{
  "n_layer": 10,
  "d_model": 128,
  "n_experts": 48,
  "experts_per_token": 2,
  "d_expert": 96,
  "d_shared_expert": 128,
  "activation": "clamped_swiglu",
  "moe_layers": [0, 1, 2, 3, 4, 5, 6, 7, 8, 9],
  "router_score": "sigmoid",
  "normalize_top_k": true,
  "routed_scale": 1.0,
  "balance_loss": 0.0121,
  "balance_bias": false,
  "init_std_router": 0.0112,
  "lr_router": 0.00277,
  "n_head": 6,
  "n_kv_head": 1,
  "head_dim": 32,
  "vocab_size": 8192,
  "norm": "rmsnorm",
  "norm_place": "pre",
  "norm_eps": 1e-06,
  "positions": "rope",
  "rope_base": 10000.0,
  "rope_fraction": 1.0,
  "qk_norm": true,
  "attn_scale": 0.177,
  "tie_embeddings": false,
  "parallel_block": true,
  "init": "normal",
  "init_std_qkv": 0.0545,
  "init_std_o": 0.00995,
  "init_std_up": 0.0545,
  "init_std_down": 0.0061,
  "optimizer": "muon_variant",
  "lr": 0.00967,
  "lr_mult_o": 0.651,
  "beta1": 0.95,
  "lr_head": 0.011,
  "warmup_steps": 50,
  "schedule": "wsd",
  "decay_fraction": 0.419,
  "decay_shape": "linear",
  "final_lr_fraction": 0.0,
  "batch_tokens": 65536,
  "seq_len": 256,
  "doc_mask": true,
  "train_tokens": 392300000,
  "steps": 5987,
  "dataset": "wikipedia_en"
}
Below are experts of layer 5 (counted from 0) of a mixture-of-experts language model. Rows are named router (the router's row for the expert), gate (a neuron's input weights, with its number), up (a neuron's input weights, with its number) and show model dimensions 0-127. Each number is 128 + 24 x the weight over its row's rms, rounded and kept within 0 to 255. Numbers have three digits each.
Before each expert's rows: a language model's description of what the expert responds to. This comes from a sample of Wikipedia text that the model never trained on.

# expert 11
Common nouns, line breaks. Line breaks, commas and ordinary nouns after the or a, such as site, camp, life, meeting, University, Institute.
router:125154114159125134123142107109133128116145131115121142165148197143172143127110123100135081117138104136119164143157093125154105123167136137120144104163110126081096177145115145131128121147109102158166117206154139139134138157111131157150102132102132148170136155102130137099142148109123156120063113155146119129145129145063173110143131148139108086125143124120137114135110122152094112115093
gate0:181141093092127117153102165136147151097089132104087118133141166139153130146117155164134123127110120085145094163126112145134132167185145122127150147150130119151111095133095122169108113131134127105085139132125100146089095159149090092107121152136114142131129117089142119141111133121134170108117161108127133160131180100141145173100138112161138147135125135122136120132110137144206080116122
up0:167148141091084130141114158114150100100142089153162134147089133112127152120129115195107124126099182149131072103123147161130142112149148150141152141158133150136182106146110173101113123146131116121114147095157124137084093161113107157142092104118149138140189153129133123126123128144113163150118140097155125127137140170097134143114122160119102147149148142140119108150083135095143144129160

# expert 16
Common prepositions. Prepositions right after a noun or verb in running prose, such as of, in, from, by, during, throughout, between.
router:153101101117114147147095108109134138115144128120099104165132144147107154120097129154139106070130091128123099143126125129108112115143191126118117136122132122147149109148093117172145123176122150173144102146088171135136174150123110083175115151118121168083127148098134107133107126127101107134122150146141153133153123124099123132099138186159118143143194135148136103158123154152159111080117
gate0:137161168144156161118133133145133168134135131146132110148150156162101099131120166115092128130123110135155137135100058119104127173138142111105166143144114118107130098108085110144102111128125143152100117128123104130108111125098121138163134158099100146140186129137093136154119110103087131144176137086151138117156092162167118166136115127090110130114126122158089180166164128148153123094110
up0:172134086151100096171110117134097138125134108163143108169113133131160110108138105143148126169111132097132135129092142145121112181136148118135112100143151103133147110146160112163142108166115095127129160129121109112171130108144132095143096158122130082109126152122139127122159151126101120131111133123115146162147115129203130129093164124103112132089108086093145180133102162085143165151159

# expert 42
Topic head nouns. Singular nouns after the, a or his naming works and roles, such as film, album, name, game, debut, role.
router:125141133131096112123152169114141134128154139149108063108137166141140149121093181105145148099133128141145164143200103123164139107183153128124174119154147110104144187156125141150162121170132111118136113133144170124168147151120132126146148158112110155128117168119116123116137134086081149129124127154139166130149118134070176145125152139136112129148144107128138092138124144123098109115109
gate0:073115084086085167096117142111145145116111124126099135126122158156156151144119134108160103118120124161120152110141109120138158186150121146094138108147070154137126113151109109113120146116120164117122155129059119137109159136120132112147163113114164108081182147124095094116133149149117176101124140141135108131150081108131104141168088140111141118133144106131139140108126155089134122118097
up0:114139110114098100120139147138132149157097124108066113158074140134105164131129128095139186103131152144152123157183144147138112166116156115109091123135112131143142165141151166122141135102153136144078134140150112119138122128149123130134100135139141134053107167115149165161096164107130175158143122120132174157124104154119129089107153129123157147129150151134113123139145126119171104099156

# expert 35
Of and name starts. The word of in institution names, and first words of place or organization names like New, South, North, National, All.
router:131135126144120128159155056120131140102156109099123154163174216138167154131111128129138095108138131124114138148121083136139089114147142125120149112170082138099108146130125141129095119142113108147118106157142136142118130146119147153139109143110119134126109136113130158103111159109109148104070101145178126129170131123063164102144136147142128084113146162120137114143107133143139085093126
gate0:176135102140124148100094112074121118133124135141138097159125113154085148145097130125172128105083158175107131133136140093099110076168146121142136116131137165130125151132112135115151101174127120093140125100103150136135156133134112141179155080112135161140090116146125105112117143174159145149101124194150144137148128154088119116165113148145090156123163106138138136127087131150136117130117
up0:140115152085092151139115130102111112144126108122166138160133110093133117141093136087149148093152114114103152145145115182135095126161174150112180117119175120126134114113128126155138111060134120129120119142131115104170151107128145119153158127125113089134124140139128108160111098166130092165170145097141104154134084132156120097127136079095093117146158155089112149118111098135153106141155

# expert 7
Verbs and verb endings. Past participles and verbs after was, he, to in biographies, plus suffixes ed, ing, such as succeeded, played, became, released.
router:113138127109146148130108124079142120113131134129165119167128156124102178126117158146156150131114127128122127140138100143162123118161127100120168110120132096127090112122116147097114127144088086192096123138123141147094142129132126161133127109092118116167112120113138151129186154117121155107084096115150133127111168109098166110131128182148134118102131164134148115173125150150050088106153
gate0:088165145125120142105153135126149086161129144130146121135133166144100146089117125165128135105123120116104148149164152072139117127173124135076140117158091122141149136101116125091100132096134102134138141088123136153100150139097129163151128156110055117132152164131127175148150118144151127139114139112099113168139131168170158121138094163131124143153138135093118133174123178150141126115165
up0:156136143128110127152051126161119118135116089130158183159110143133114097087075124152123142121109132094133128185159120140144121104135085139138145103148125167086116140112120130144149128129096115110109134124141126159159134141151150138194146124160146103128111136078117126122145102159117157089118114116119179118124114098138093136106133105139063131113124111120114162131170144131137097109117

# expert 24
Adjectives and suffixes. Adjectives after articles and adjective- or adverb-forming endings, such as national, large, -ly, -er, -ed, as in wider, early, unfairly.
router:128104098171141132158148092107137135119138168109130098162163213142114146117130141148145113109134134116146150166132109137117095129160134147135164130182090103120120156128126080157103124147106077148145078142129133129156137140138110150160130155094121132157136174110114181116128168117117157108069107140178142115145118149096145119130135153108122120132130155110137108133127129164119142107136
gate0:185108127103117149131131123146118128108146127088128139146144121112114138110103132126114136147129085178097127129188125161144052183145166122127098128122126098131114124147088099115148128075166135132165113109132143115134107143100127146145098110146093135126131132158110103143118119121105106131152172164136096074141143140118150097083119122129128159118160153135159130142173165155160153134146
up0:114085117109132139095110120089156133145183140161118132081153111151110101129082138088137132180145151116100164151150130125123095117127154119074114101129139150157147087099142069156113103181127120114128116118138156093131113143110135115113142166110127151153107102146144083121098123096103125130137153167103101118117135130116108126106122092110165158142138168127128163106096115168128130129140